{"num_hidden_layers": 14, "hidden_size": 160, "n_experts": 16, "experts_per_token": 4, "d_expert": 64, "d_shared_expert": 0, "hidden_act": "swiglu", "moe_layers": [1, 2, 3, 4, 5, 6, 7, 8, 9, 10, 11, 12, 13], "router_score": "softmax", "normalize_top_k": false, "routed_scale": 1.87, "balance_loss": 0.00616, "balance_bias": false, "router_z_loss": 0.001, "router_bias": true, "init_std_router": 0.0118, "lr_router": 0.000679, "num_attention_heads": 2, "num_key_value_heads": 2, "head_dim": 64, "vocab_size": 15541, "norm": "rmsnorm", "norm_place": "pre", "norm_eps": 1e-05, "positions": "learned+rope", "rope_theta": 2060.0, "rope_fraction": 1.0, "qk_norm": false, "attn_scale": 0.125, "tie_word_embeddings": false, "parallel_block": false, "init": "uniform", "init_std_qkv": 0.0419, "init_std_o": 0.0, "init_std_up": 0.0419, "init_std_down": 0.0, "init_mimetic": 0.5, "optimizer": "soap_variant", "learning_rate": 0.00336, "lr_mult_qkv": 0.4, "lr_mult_o": 1.16, "lr_mult_up": 0.797, "beta1": 0.95, "beta2": 0.95, "lr_head": 0.00912, "max_grad_norm": 2.0, "warmup_steps": 200, "schedule": "wsd", "decay_fraction": 0.684, "decay_shape": "cos", "final_lr_fraction": 0.0, "batch_tokens": 65536, "max_seq_len": 1024, "doc_mask": true, "train_tokens": 535600000, "max_steps": 8173, "dataset": "wikipedia_en"}
Below are experts of layer 11 (counted from 0) of a mixture-of-experts language model. Rows are named router (the router's row for the expert), gate (a neuron's input weights, with its number), up (a neuron's input weights, with its number), down (a neuron's output weights, with its number) and show model dimensions 0-159. Each number is 500 + 50 x the weight over its row's rms, rounded and kept within 0 to 999. Numbers have three digits each.
Before each expert's rows: "comes before" lists some tokens at least twice as common just after its tokens as in all text; "mostly gets" lists some tokens that are sent to it at least half of the time. This comes from a sample of Wikipedia text that the model never trained on. Tokens count by the router's weight.

# expert 5
comes before: " | ", "0", "2", "1", "; ", " |"
mostly gets: ") | ", "}", "0", "°", "′", "; "
router:476538465483428500432502504458492508411487404463413511516565471596499502506560421477502466519396512467554532539488447511437507476481521491482547486505575414507489504451477563495468587491490411610578459563488570527524511528483468484453430501529506390437556556492479505483482480577394520461605508549439438571467542546501448533411461506497476528495542558433526525515404455652511510583522622518620508531519472514470500539557506430490507474395516529487424504557560512454542546466409484
gate50:561567499515384585419455440487452568544542525419531407491508511428466502451510461472560511489508602514554469490490443486477434563505505531460468569515383547551492432453459495476420513566542470449620459508458510421420501505551433433513484508457553436496471556552466415484538470506545495515533546445512564555466532489443485471491559479550477417443572540533494489541434567514567501459452583450550561589483516425508517487407565533465463513389503587592534477482470517606561561463453495
up50:567574558544388551467459480538524542545497503516534405499567519499511500533534524553469513491491639427569457513447583417551402538462510482597480448480471469575521510552584563342434534508516473414452490503464450514460544484456548471507531484516576551466507581457513561474513551541497518563538626451539544585451548442521500535537420524517535460523542496456490501510433480577468400491469552473482429523547560439497542457510514443519527436428419580514444474573563406506502479538513464
down50:478499543492501499429585431439473518404540544468505425552512446505500496418468500500572480492496570477490489595484413549464453531448515469526496473483528549584533585524462530502492532452458565480512405534424524530419589533437512552508399525514545473523478574533503503423515468430557402433485464431576514542550534411481468484467529562552607565526613528415470550564463482419491513471536463512487571524531457528457456427562465592452492509620478558527442514417431602462532490560465470
gate51:532509590535446430485580536408480548508558411497398525629459525514487425547571450517522468525415534536519511595448536535544587481528447484543519567438558534519500560474466518467509442512496468584491536509456518498442410521484450544492458564560420509487492501427522519581550396590420538483450499432415514491475433497452507499447425400521504577557565511552518513563536557474485478521561597418500416396478539415495491486524519605551554446500491536437481506533472487465514509584474488
up51:551491541535563562519567444420415508544551542553500517388541430591524565522480503593493566503536559493545509514540504488503492477562380481534590434485640478486459459500531488523490564514575492552529510552418498476450584446468477576500542463536479458510431666431545503546486446541504442511397460421614498430493535470534542485439539496556409518488465489417555567449484484431545547528490479466446587498457542496481489523519434486511559465447516484466524610498479558442525496502555477
down51:510437511432535500535479453433475543515527458523531553565479528536541472484475478461475459470478495390553472567542500510438532534557594479529502451605421418536504584514492435461445469482457539538499524533535653450483500483537575575501482480419586426527574489465555378440448520561566516434505520510582593557460499563550529534498509463442415508461453480481565538503532472619429526496512507444474513511536504503529544469479571326521567561541474519528398474427489585467481457479488496
gate52:494477402476470510580507492466470442585477566481585498500608562490475498490499404530504482455481464542506581463494408481518461400451478564430477502596539494545475459485528555445551573487543524426590439482487577418457428592575474484520490378531545392461556511548452504462478452436499475548571424553558412443521580526491482516489549485521499591489450453543480506520475487521431543532514498537511505489480452499412551388566458427475547520490493357516522518467531497551487529504614467
up52:430455521537545427491495483523507473467554521498472552508520470538550536407465465471474453482383552476620475506491460550470491519539506503477619526498436486372544626513486457540436492582456463503501519487492476483489554484448529549409443481517346481565520534504566525555515553534460490455549454523430600481545403547502513600401438513499495478492486535489492528550593550424519473475564540551472510522597459468464540576481584537518484489461452573587537552490502477506522419563376555
down52:529512435421544575508473465492593516451484529472451587524557503525502482473518539460468524500464477499461601438518534473503503537559501496459493484574456393476584445501517511570528464520476468509521425353538509507536555509411495472568502483562494513544515550539403518405529514565552454584498540505545432508601441527552465507469595514459444426506435503476478528510540478279427697527502558506492531536513475495556460517516487519486511505560465557502487515528412487505444533523539525
gate53:477420490443446559569545463467481517473554441498521428511526484612542477486563418499499528514497547548537564453495453413547538477494530475476478462535554531452511609421560573510566548537557469529518524571545472520448478519484456559435398510516543440522518463520445496503456458471596544540475549517422508490480518530546509564457403535453448549456511418491532474511481439492480546595596538557528584332408514486548532458422554548516410573559588558509447460474493526540441568514417440
up53:461422478420597478517457580510553462403507544542445540556545501504528524496508517506475556439468538461510455505480419551543546604439436472437498496482451511519443528493549564446507594596496461564509519445494473531501546483456504577511488530474447473559473374490449576570483517575519598503483621533395540494508550529556558507492478469510530564425538370434516572530539533494556539574493497429565446518525428520446510434530509547470440506521506538449422544466410588505490469547449379
down53:481397544512495395590410383520505539532477459471543499487488498413519455581512537392496449464545569439546390463452476547498509515528524470492432498613503592441477527507506506489441401476494496483433487516520531467478449484531451582581508574464525489424451455567504487573488528538566485536464481479452520423471520526521418549537490424524442460530477458454501527490515507658367478533510390444598509447447548562462474554505581511498519557538502480464485552456521538508470567530419540
gate54:533496613513539501496474545447523562397579465442419505506561391540594504473588478511546545442437562513525585472495477521510447428395474476441504468400426538472502516554468512498575389507426539443540536479399465522534530510537427542475451548565491522491526518468453567585566460476460502485481503499543499470504495470463516469633447470472522563500495545559524527527590476532463524466501484488570530484472495506508552494555437612497559454518558629545436580582557509451471575406525479
up54:551467561586460594525438484583470544476506473396502547477368545511520465416485470495553406508419407475567542629477521515480558542477499485481559527541497413527596566511480513452458482487514407509527439455496381492437513490520454529540529549430528472496473551506449438525484561410529520539528443419559553449537512576457440584404553462535459535439536429529484493483531500532453477560537437584515520544545542511510488500435511517486522522463507476353450583549497497418564537498537499
down54:454398485520514523521552580436523455531510568446443451453408520525453515484526477508477425463536489506537472437420517525482549522540559489385505514501525494381555537602509455461453506543447497539523450543545506507485500448556499533535510634366568554475460453513511497432476578459585495542638456535423522514448465503582489575453485592547527478521526473457452488433541508648431525506571504550551510515529471497581469537517475396513502577521494455489565509480420434573446468475475464
gate55:515481466448557430600438499466446492545521489420525384606504457582510514430538454410506456423493545524589515523441542483560466495456452451512480449545488513504415504538524535387419535428545522544486488493467569437534539569594498492527511530492521570426549584498578465471502448534477566543521524505464399464529373451560528553478435583447534482543456550527461537511473468539563516505471596531522465501542507449506491451507557479468484475478580609519432549492494455625525576546552423
up55:582501414519441406535526472553499574507365470506486368573504439539569478505522489445418500525487553540540518505553523482476550502555450469533528470471518533354476486566574552457480518439470450524469473461477603531484625631536534565534439546466558528496489547548498601472460536492448542515417509443477477537523500486501436539478479518394576471488430485496445494479511497474544408592490599525470452527526516528466519597591537456412472466512497551561524530570533508458549535501563482
down55:534419500499579517520553513525551457498484567478538449468477471501578532678430491494478595447507491586474481501531510453429534487493488439558450573445516512578550531522503487517536553444404539487455504520521435477462453481535507530452502512532461475531544492444565480523433481500444471495484505540590577560537509523503447541527495457476576551521433526490585544544430445587612457591497491507532479449517596546482353562477416454502544461515405370486592526593464489492425517455474555

# expert 14
comes before: ".", ",", " | ", " of", " in", " and"
mostly gets: " several", "100", " km", "% | ", " million", "%"
router:417534452544440477412466542490432454471494475419504565502617446550461437514522476470537461532486564505515511486447442539515497420442478535547533469484571447450491500443467530502434550497493467648500442587490515488554470484519457440478439500502447451484580543515551517544531500555472543453569495522434449480448519665568411547447426529568566507433538492491538448511418492600551510520518565458548509544522466495471570557470533391481487450417449496495433527495583458558551543447405590
gate2:561519374597542554478547605458528474516473548490554456441511453519508488474566520496512445654629506507375501585413489484515514487479542491536431489444568482498436419532542539503566504505460531519475502494490509488468573399472447498526543516519476582458499574561575517509482525585511479383396529550468541509516463503460476611518450428490557487511562472476474456506558459495522451511499469499459464464398416455518556537417516590548546484484529525402495490505528542530575428411491491
up2:474557499457505391573478419556486465480572470567445468481536470431530453518525451409569544432459486444536517531476523480567559536453506453478466520569466502538510500503543549463534578525568483536527472446552444464521537497418460561524490493506435416548528543489408449469487431371493552447531402454582456492523591489422427469506579525454504589504495488560493518482492629449482547577473529540427535480416438458495520501544499482487539541506507409605604447574442501531573477571591520
down2:506536492442476403464495505471436525508500477587366592446513506549507500520386524545504437490455522482543587578508487428547589511474483463564520457505556496526535535504535572494505572590457530535593585513486492502467492458447562567454391396482501491564557600502411530505460462532567508472443553563417518513472568444538480576487524572481534434478593549422515474531496513488493567525421512459521400426412511454465502503422481537509527552519412465587542505462477498502395544547518532
gate3:429443463427510466484501485486540479550459501444554553581437454457500569458563496484462486567513545538540541535520581458601512409478382483501584482578562410457463476512492442406506472621487528567468447453478495464522612455479512531442542504454464420583474439581466503552524504379546506402457470528498461478527515589496533463512488564572489473531504462486587435518476520519617486508571506530457571467514466479586563536471470427524546458544494546554509487453421455469603583519485544
up3:456463483448546483493510451437553495438533534484491549521530550559437554486420520467510501471494496525521477492503462450544542436554498504558410563484505409503537550455450481613641581483559516432616419457537455491572508483504447523532446447524534592577380462528398608536500388500506431511427441561406606445505527518529484570461485387525519468554531508490439527565499491503493508542453590399521492473454524522526463450495511466484491549553534463467443493462471507500426542485525395
down3:480607487565459512618545494471440465470426513438439396534466510423410529539488619532495486485479488465492433494489479561470561517439494546555513407501510474462477492517467538498603533490513593475535547538479373538478493531504468478468496386435608567507502401520507519466488555448530514513531434686544512561622466477427493503461504515461458463600433513515526446500514490579561432505549458537541480527507509528455518423551499448499490464494554600536421517523503511451500506561472535
gate4:472510505429394529520487440525594507586492487540514488522456489475499531479484530483504543554513490523434525474456506463544548436539510504597408470520480562538464551525475538493423507549520513535437450441432399524633545442487469625473549538554522461564444528438543558553558476445539463485505515439488477494529533529417529449587551488618543571445516442391494363548473481479486493439564525444533451578493460539555455612564538560463477616482529496514573530511571537485519560515464426
up4:508464455478605473498474607578557485566548568413458477504460556486479508554466548459507478479429542600510513488491479487550510545505503330614503417537469501553478490532521496519465427522532477559429502524470484529538438491552544477555421515558587572552443452476564556512560426440592444430585484544522496549501562425512511465511449472448524495502576474430472472413465518517541519479529509519480495514495427530376500570505489519461483498492508470542561543528623587358556458566510503
down4:571541588442486427541481450501536512487433497468499506572496543553452521560468506484509457464414530505524545524559493465544486537512494528505399439527388462411496420480555512406488500505593443563466541476481565561452440484533562516499591447510561570430514500506482504500496448407417505539599554484517531434618594494458588512492558453530510515506530488464530466498443588500444562509548508570415504472405408581508545503506492577497518536476501501550438417603456600520536432460599498
gate5:442543567497492462509557481514494497484489519424449519486508465516431412417505457465512548477442519529483466609400547517510506412543519523469468458432479539514434567527532363542362510474544499557488477511564450504475475481494532503427430517531436550514500469527481553475500399449473472573550649591526571475495489432510548511516433483437551563430498524365512572506454521613517500465443519581516574439495425461487540535450497511579460550582431589508541584527477545489460538536491478
up5:470579494426418532477581431558434463515535574432559521531478486534554531469540479555459601473488476514486417428530434449538579459522499474403482452454529403461460553490443389482523465453485507524503573528459479479459523439431517517482431472520502487428573545577459544463465519467538507462514473464394569557507492470441577499551481490456539501415493545370460477528501484603615513478509455514368513492534483413539561503485548517516523486547411476435416569405442523530540521469485571
down5:499554499537557468557492471493479614470501583560442575529506466510516460501550531504569517384488531445513552584574500583462539496522557436537514452552496516463395483532497410512514536520530540464567528538544575476511478556426482438494473607540545477441554489511455441588533482519565590549461496569471612496412541399506596523515475539438549532566514543565406468583493487556478536506456467572537455548500529519490501423475535565522583493516421521462469560462460502505405605418509578
gate6:514489509464449388452468507514496526458537459539418504432508519558531431459578485484531608549465556462578574442481539603445541478540498470469488488544541427482609512500457559566468411562469395450479476480483499415545570529550461451523509509488536436529502519485487552459513511485470509464422501546480465605614546533506354528449379482475481535483632516493528482512428504491431491484481585450558555535477526454518524522529518461475555573476486423556456576536478461452633497419503522
up6:464436463508382573514578529538491508398505462447478551403497459535505493481481530543536480475496444509515468570528518446456612458508532573517564502527484458475496518516498553460483419599553453568473534504523541499529482554458563469520628473542425572474491540498475464435596554526443587442467540510407459537426600481493526486514504513423446469378465460476526537543529467536536562605518511489556457453450528507524461523546524548494494551554438445445374521534511419434471578395445582
down6:487480451488511575471409573500416447513498526562498586430435498431495484527532454529552424493500515524460555485492520484582449359534529493518508461499477506454470502428560552593563480433554430506495417617449320495464504506567466512474531507557536574454514430498488429519496554569560512573458531480551532385547595487501477491581453526521485494541478485512557368519559490480494518442550494537418511434439512493498399560479590447482500424590497442540527509528445531525507483502495474
gate7:458556461560543481583528497548464541543532528601614547483545448477492571560564556437486477471478513526473488503419463486483425521531511472520502509528506410493472403442477414567485496460429478517482458570527555503528463566560434467416497428499532382529454540485606557513568527571448461452530415562571456452493547540566435428513502473539535445515460488568468479564428445487512508526473526490487462616482413513526468484446438458472460423528437547548430579392412504568509523437581528
up7:526521519536477461450505517543565490497535469530506579504503546519509570499461523489509455550414457527548431534516475480588533540567497477497555512485569349430530536477471549525579432477444553476527556494490399507535498514507448428464471512460509566599480532607457530583521481464501431410409497558570477569466554430554525501514475631484454533510458507451470512565416494453478511605506507450528394562580452511425469469488537403556463622418466482425548479490547446503550462477575426
down7:358526529455442575583454561585538482533503430460614561531495430514477575463529550473576526487540479539506538576504483511501588507556526592491413499537434384411606390524490444541487542482467515475511522525468514447453556493464499539516510429481486504525507493478415515408448475552446476628547491463563461464545550477594583487414508425402528501508468514593511445464497469405553508497458463427514461528482457494505494521488464426533450548555513528525600464495502509487561578516515521

# expert 11
comes before: "1", "2", " | ", "0", "3", "–"
mostly gets: " | ", ", ", "; ", "| ", " in ", "2"
router:443569441516421479482498501439397471425460500390418542486583476560498460515523467453511441486401540495492486487408469514502559458536492525503543495537534439458521515443454586553468527502507412533567419572504535552518463542516528466516464506570530462470592508499481495457575512601410510450588463531350488530404507664516432550407497484511525492462459547491562486536473492613534522545570593507563522512492519450416507552520538426507449516462518448470493527549540487513512551508404524
gate7:403493511453482537493542490363578517540459517488478463624450506538438474507488468521484527474505515458521505476486517566436394568509552448509457559558565529554416504561476456494550535441437526509507581516460527472487532491479562478496520571430536531576454485567495535454434494393479487499502403474465536540427417624543428533509511549451397519571394597593538479525508547473431437501423474496434489502563459517572507539445483536582475459513591470520416467463442473459558548547434466
up7:468502450559550529467541505519488465522400536491460458396443560526583512433614369484486494512502449540475453559473548459504461483442471488517414569542520493420504496567466534586485501490455385481443597451445525454506442442513456454521458466528504398461452575475473561432530474430526506496678512462487440482549553454488500502536497481476482477504490524391607565574567516543467514507472590445520558550586521520458488485410468489465444546549512526481478504490460429458404446509527562
down7:534459570430517523470493485559531567559465455465528367571485581467529537495524525551468558495483538504511479497501592532470586473547442474549515481550455449465484586414544522511473533525607453485537488548399535467589545489542495531574534511493583533535562512522499519507489397445439492431535565555567505510465460554623471470548469592526421513471506440519580588594472502489495510535585449456550555490460540546518541524509582496466389404419438549478578567481557531547541554502414497
gate8:565503392485537479567564455575387516453435544520597466503523512498522479459590480459527506568483495510542454585524520469527554522535545550485437467519498450477432501483517562504512434506507426575452524488558520473412577461514477384497511487573491608446402453552435439468524485457409500501472476459422505503456450512585522554415416541508509538463571542508617554428502480581439521489608542477510611435507575482520525466512516514454515488515463427533522467496539358565486541456462493
up8:638511418411498435520490541447415559512537450622546485614494509541540463489508564453459463432467447587430524541598561421471547551528537517456454496430545511463529527509449543533533531494501494458515525515558401436504591515511476533472485565510409524463521460543513499562568513562445457349571490475446595420555384530512467516466543537484468523510580518557513476442579461562504506558478418475523535467529505493463499438513530535449493488440578508540498584464490434496453507451505570
down8:546430502373580483524503555513463473520454434459463542369530427554538538448586399508529506486580469496497498560465511453436568541536510477500460443541510492423544551542527510556521557497418530483437559540474418487536524526546561548517562543446488528565478511457536414552473426508610465488528492541527376516541514504474452562497552460522466423556435564397530506477505579637540467496411482487440544533470552500414579461535569510501509500511499436543438553510546491526448596557548457
gate9:555582458570487529503461452538453493480580514445471506467476494467568531588479490420443415534489524567525577565519498480526506451467521610469430538594528484522576518484431531424474563546470422402491414427474380486471541455447538458454561450517475506506631472501538520537447457546472462510556499525442464435500560507523381456488474387464445486560442472539456504512541506517528591453503378534516538520413531443487560462543439517471562550549432451464514544505398506531482517400485499
up9:545491531555539574487451431383503462513508474493565562526477621528455428552563467507482440527555503506511467448545460513450517529520531540535504447539544370490382522520612383455480479492589607469511482557544559483555575606456525526573497496490453461456494463580463532507438575416455467575528481431513444523523548418476641461580468509587510491483419462487501488545474593562495536495560451526474510467515513565471445441519464431509391518515446498499506526465475503499511513459565533
down9:472519575501551499544574548485592497500491476487417462511514404449418567462488511545508459472505515498507421502433422471437449476411515480509487426505493491551485417580502502505542430506530473542563502491542458496534499521470501542438450554490541502429413533493570466453483517422451560433427565629511534387381517471471473376439518498507417488553607580449552507499528462458532483560411483508522430552445554404489524473554454544506476370455492558478393459565486492526502529441539504
gate10:410492482497502573522518487460446467455564539489509554585509536442437479486454480452622351508441504613468449402547427458551424502455461425533493526485488433458483520506453476465555471472461471413597474481498539531393522498529496476429424501552456509468601425572496415476442546495500563445491445442495578494498506564565449485513497498428466506455469556518527445524555434524571511528549557467474491514437359421500492492487434386518451462481540557543465529542459438510437530559486452
up10:530505497517486456469439442555507514510532439462504528443512474449517538530488429544514499470498444452442556593549538532494513498506575572473482594551509458401431486455404473559336558510469492499433456456503530501572431497521567425554665516530512521555473438519487536537517505475471460454514452535501535535448536553460512508503498495506517473510434427435535511443497499617431584418442517545534577509490654591539485428387535458521498538489427474480444466388505566553540477474475484
down10:504456493558481367457480459523540576519502451530518437441476449585542507508439514522492526533503485549527535553470596580475495501373508532477554524497524519510485478481477505445512583460442386610473460472567517477558505528515516540534525531468456547573393628477467547413507432512484573483594416476461488550496568480471472461465540588621628539487477464537495624462427472613476540515512492524543525555518582516492504487497551607507504543498497413480399525513507494528490488429497505
gate11:500403461461473570596538516450526518465413548486527536570523511494559482480497573637545518465545571593531388502464440500458519522479460479511506501446507524560466546491425343551521520504547521528477529432447498404521545517503435486513552475450457451507492427572478474444564524419456525547429502514488517479589502602497584503507473501525410407570478573437524533626550533527544495426535527473487456470450492470476511421525373495491570536491486510441530514606447486463515559543466560
up11:464510562404548493538415493453560535503533566563493514486435630373458439544527561513514534456581605419485509497514561499504459488458500475488539520456515589497456427490514563533465541438467495434389464469556511486517541525527474535511602510462581510489498536473509531419521514438482477534540562404552479554453507493388438452551544579528435445531610370503569564370502498535484573476514501473594540549488539536580516521517532530485441548458525581511562525517524508466533508529547533
down11:457460506465526440525591496591397384489530517509472537524547615545535606446538517545478508522514477371546496574511535514543453464477499533568510524453530539542485580469561438465447468457521536600438540509418451441534475534554498451574478557460419467510428452543512563489432554494582390506469532472425500594512501484467530532441541553600560426488495449422551503466578569419530554440522515506462519562469458399491591533497510594501485514538485470461472481531535508429586512472499511
gate12:517522524487479497570435341545402530425514501500490500525500498496535490472484526474494453551396441405519420413508459506490526485474381562582482522488335467469486542414482528547531498549621519462451426508515468511545451454539574491548578503606478555422487543561497459497473475444476506518453507536558507411537543488551459512483543491518465525538504421481528463452592486502549510438537464504503525460469406505543552523464450447511534594415589553450482465529538588493522514506593400
up12:517493556535484643470517506505456488529487561487479504493519485457468491477478449414497471423515374470539484495500526531400468479425546463524546503487515454519526535482508481564446521431509511507526519540572526565486565627570436470596505476507483504523529502488550524468544534422508466519495460510541459438494564444527506524538540442488494496512437581431390566557558619446516410587437559504483411530570501506527371491532578512423506504481527459595406564452526613516515447580377484
down12:563421524564491594424482497443453586470503468434466458499427581549480482544422430490474530477482435529456495568474543435442501530458492474435502511464495447487476518552477626482515523428541449575439523499462492424490474527412506549538455538603447400570515499496444510570467547468454501542478456485526555483527428533517520424449542488503578410529448527522415542605544533490668469518504532468500477452599488516545545469517547603506513566540422468465407459504465542454564415549495544

# expert 9
comes before: "\n", "| ", "\n\n", "-", "|", "=="
mostly gets: "\n", "\n\n", "===", "==", ").", " ="
router:452631454499483508475529467492430393466433450437433526504571455512526405539519541462522416488449515467556478476468477517411543499441508552529572430533499448534458499452528567508528555506511414560588479487493547526534472438504458458449490548541420466531536555436519423502567505604497452501500514470418384495468584514504458536395448460554474545572540502567496477477467489648564462513519592521525534547486534469476572527583502452490478487456482484425395518605553507563458504418447453
gate7:483536456472495508391556528457447469521467587594462463507539492456544450509470425472496495660576518510598483538437516542468517500597384546537530462526506507476485526509530491485436478560487505538476481498453503594602490467460474531445497447519534580490504488520547398567600494572532409515474442479432448404538389479450410424508503472527606575452485512559501560568543450569400452471460438436476541586504489550468543553459490541489543437450509461554488486516510585457482483469511484
up7:568579468485524497481398516518467493435458447447480530576510440562438499565637537448476506430486518440447595538588546392513487592408577503474578544465467519494355581519520491488517526532542498448473517535531565479475574518441557480475520472502590493496508462491468481452389544468444540553534540557540423533499580403470558561452495555462433464597575494421478554465486425544602514513440478470554545455506522454545473431542487435507492485536508513497506514592510482560451500453523522
down7:459443463517453555568492481502556546459545527547506449596416505433466610498534502480552575496487515549419471522466451499470431596458447499509512570496561542503539502442461471558479537434548479485396433498568488539450548467562503530528519510484618496474476568557516499524493499627326537588447562530492544453506477553569487539514427538536504512551486507494549479492468496666460492452421490455418431492450556474453505443585567557470482539575528452509519453518506515526609533484530553
gate8:563521482563436533522590430449507461479526439453506549527432343568467490469524556560524466527409487494533475464479558522590525467446531549424465486519525511468445472501501563469485535456565521438455610402466545464511527512492467581523433597387546447508484480361434461503513458477480498446439534578473574556449481507444480517578462463468565507590557581494483430499536507472503484598550501514474399431479558550479524499533463495422530527418442531489452495536411461561451481473543565
up8:451509547496514455413481546431574489464549470507380490498534488551550451588501474426511545550496500446488416494457548481474553516552474507394491538449473538449477428497424541463505479416473477561605621478519575516421528460447491456533478443444540436608424439495466511548583487551474517489511449550579559500509525559483473522418505596492564526539514466561506568577518525435443538519502500428506427429427503543481496520489433433496487441489484454615441461496422488415554500475380431
down8:454425511459534510523527434573577552525523493530491449479489540505481521607534437551473476609469588536514534517498481415538543452524533427572496489548457536461558486372472543470526455500505520463482431400554566500567484484488497518510436494459577516424496504485541404598528538479463433538421493511614522458494513394509461534543509514595373523542530480461465451566439445483488527402559440400524576553455516516408511540471567525573506520487443441526440499498496476593552502603449502
gate9:528579402534540519542503417485552491491494536467528480459533550464594527378373462526522378446439443527480522563496524527434447564471600518418538517504527529552500477460509605531567452556539442510564503441508398502477411497383455433479518564489474468454530454513466478496466489588570478469416419479466449414585465501528499505475579473488436527546457550657537531558595444559546490453489506522562463515419515491480503523451517453524501500465519500534460527514507474503493498417533583
up9:509485498526457469483523571413442481550473514505578503503406447470505502463415486449465456520442520489491488521554541461476388580399493447477563519502388557493545455548498529488515412511484406438518582518478478459527569493492570501465499533489556464516421502519510496525440552546534482588505470493436431566530565503464534468493413445417493436503447485528471534391515550563559546508541503464558499541444512491414473578465556610519373447562472411461440614569478434406463425469509434
down9:534468518459523553520492486483532499518491593526557461510415394481505509438525470528567468479529531530519478486484568493491466587449441515442485539467508516447455366487486545603469530523508441563453420457455559565503508514450477486544553484515598529443433444580440585507584522453519501440450551483525534426394508599470484475433490409440490511518534564419572470527439632446529531447516535521449460409474563543563497443466571443529569564446430470516468518617482524503540554441567558
gate10:569518421583472566490503454506473477542551516487434583536527477412560597460447542515520494480479570604497460477473476450440508536432513466519489512448565516622487503382495529461496442501528448548436464470505579556440539403584443555471460525427524496522479539524535437462530675471510471483513435424517509390489417481531444516570538487498560508410510455545474446620428524585427476498523545498472584510485546511469531506465472449473554557495420501445493492603481520437495454527514466
up10:473513455530565500466523448476547499620573495489467510580404476503544535520571444498500609429510479584545628419462431428445567503467489473550484449535465472568591589495467485433514583537555538434475509485533507546489502537541548484445483539484494550555491485622474407460522555531546388439491474457458521514498489474537522567485485512556443468520479523614446517547553541517558559430436578535545622534554495491483495585484527505448410484540506537409483522442492556419550535453448474
down10:480517487585532410513590493455532509453466507498453405390512508594515416493516578507460541543445503445496565460505467607495522472511503413549532461382514514562378533469490494476454518469519406422451481488436530505437516506548494470541490438496478467466533507497485462518520509545601492444479436524410626541522416601491496505493478472467534473495506475479431570509552520300506459511395510511601539470520492459587526555470495556488506574557517528581468535530475564480500519555514456
gate11:595427499470571457469440511468466469496439453473430498442463518506510520528442522445548568530435463446581508520417542606416463466516411467498540518473551490618479477465496549472481523642555511484545586489496528593546476500517472587563482576522482486558600533487476462460506469522471474516448478500477535456582380499520509482368493451460467538548572504544440518411470527503435538486587554516521533642524484516516458550525484511490593487484598505524514527534539587550524569550595474
up11:482581507453471512436482533478433430445517507509571541531467520468465465659516430450478444456483520340452434463517565465587435546502570451565536460457540517459453513507581474596523499520467555452408484481474458510490479415512487565504594486518512564523459561441579521559476583503435541487487521553494410553537623536531412536542435515537491490458459486446444412430493489465513511468496504546491492617483446515544466495408495557559548492500522402490487564436470513430465517433522555
down11:463514510448447577492460423395480364465481463515413565530462554561489455533396473501501465525460501477481415660550551518549461500490544427430440485547439515492586554479480519485484445494450513522472527440507481495424417547366443511550443500511443455500604509531425477528544549473369522569536512469496550521437491463512442394534508530484444430532512465440389533518486540432568538521513470465472464441526452449454515413482448470443500481529468469433541533477484397496526492459529514
gate12:530467489557364428568467534524519530575434485589533505517477400486512468638492369545504429604462491474568469465437476563564524384547431456475415567471451469597516495514486532468505482557493533483460538497433450481469558449495469405561475496543503546452481480507424463607499560538489494553504534501437540452541513563524478533399444483480538439482558521538552511459592528403569432455543514531541467542530512475492495594526491488535501563514542542507564549484401411485508455479459479
up12:544557421459457581489513596486466527500584519407523425523510527483508345477454505513598498577419539523540464500477548559478477541429441411537500459557456543519461500521483449473542460476514522531493472411459505504391508619507381474538511528468492424473528486350505457479540538453456477474568490482493552494524425534436496563495511455528508479517479402533476520574485578590427569466510505523480464576570513541505511466619442508424465562552526569460505534530529450486388552488531507
down12:521489510436433458493600544566440492495474494468524549535484484469527472546536401555577526568562531485502533411538482508498505556544561450473464424461597535516394527497515564497605512464592528523455590478578529562494552552556474494485581399499404416468482466495537453496550622460499477508555561510450547543481493448463506450446593393554549484508525445452468482411568488576428460504470506547517508504508571515501535498414574612532473535513436559498536611548560535554473495450471537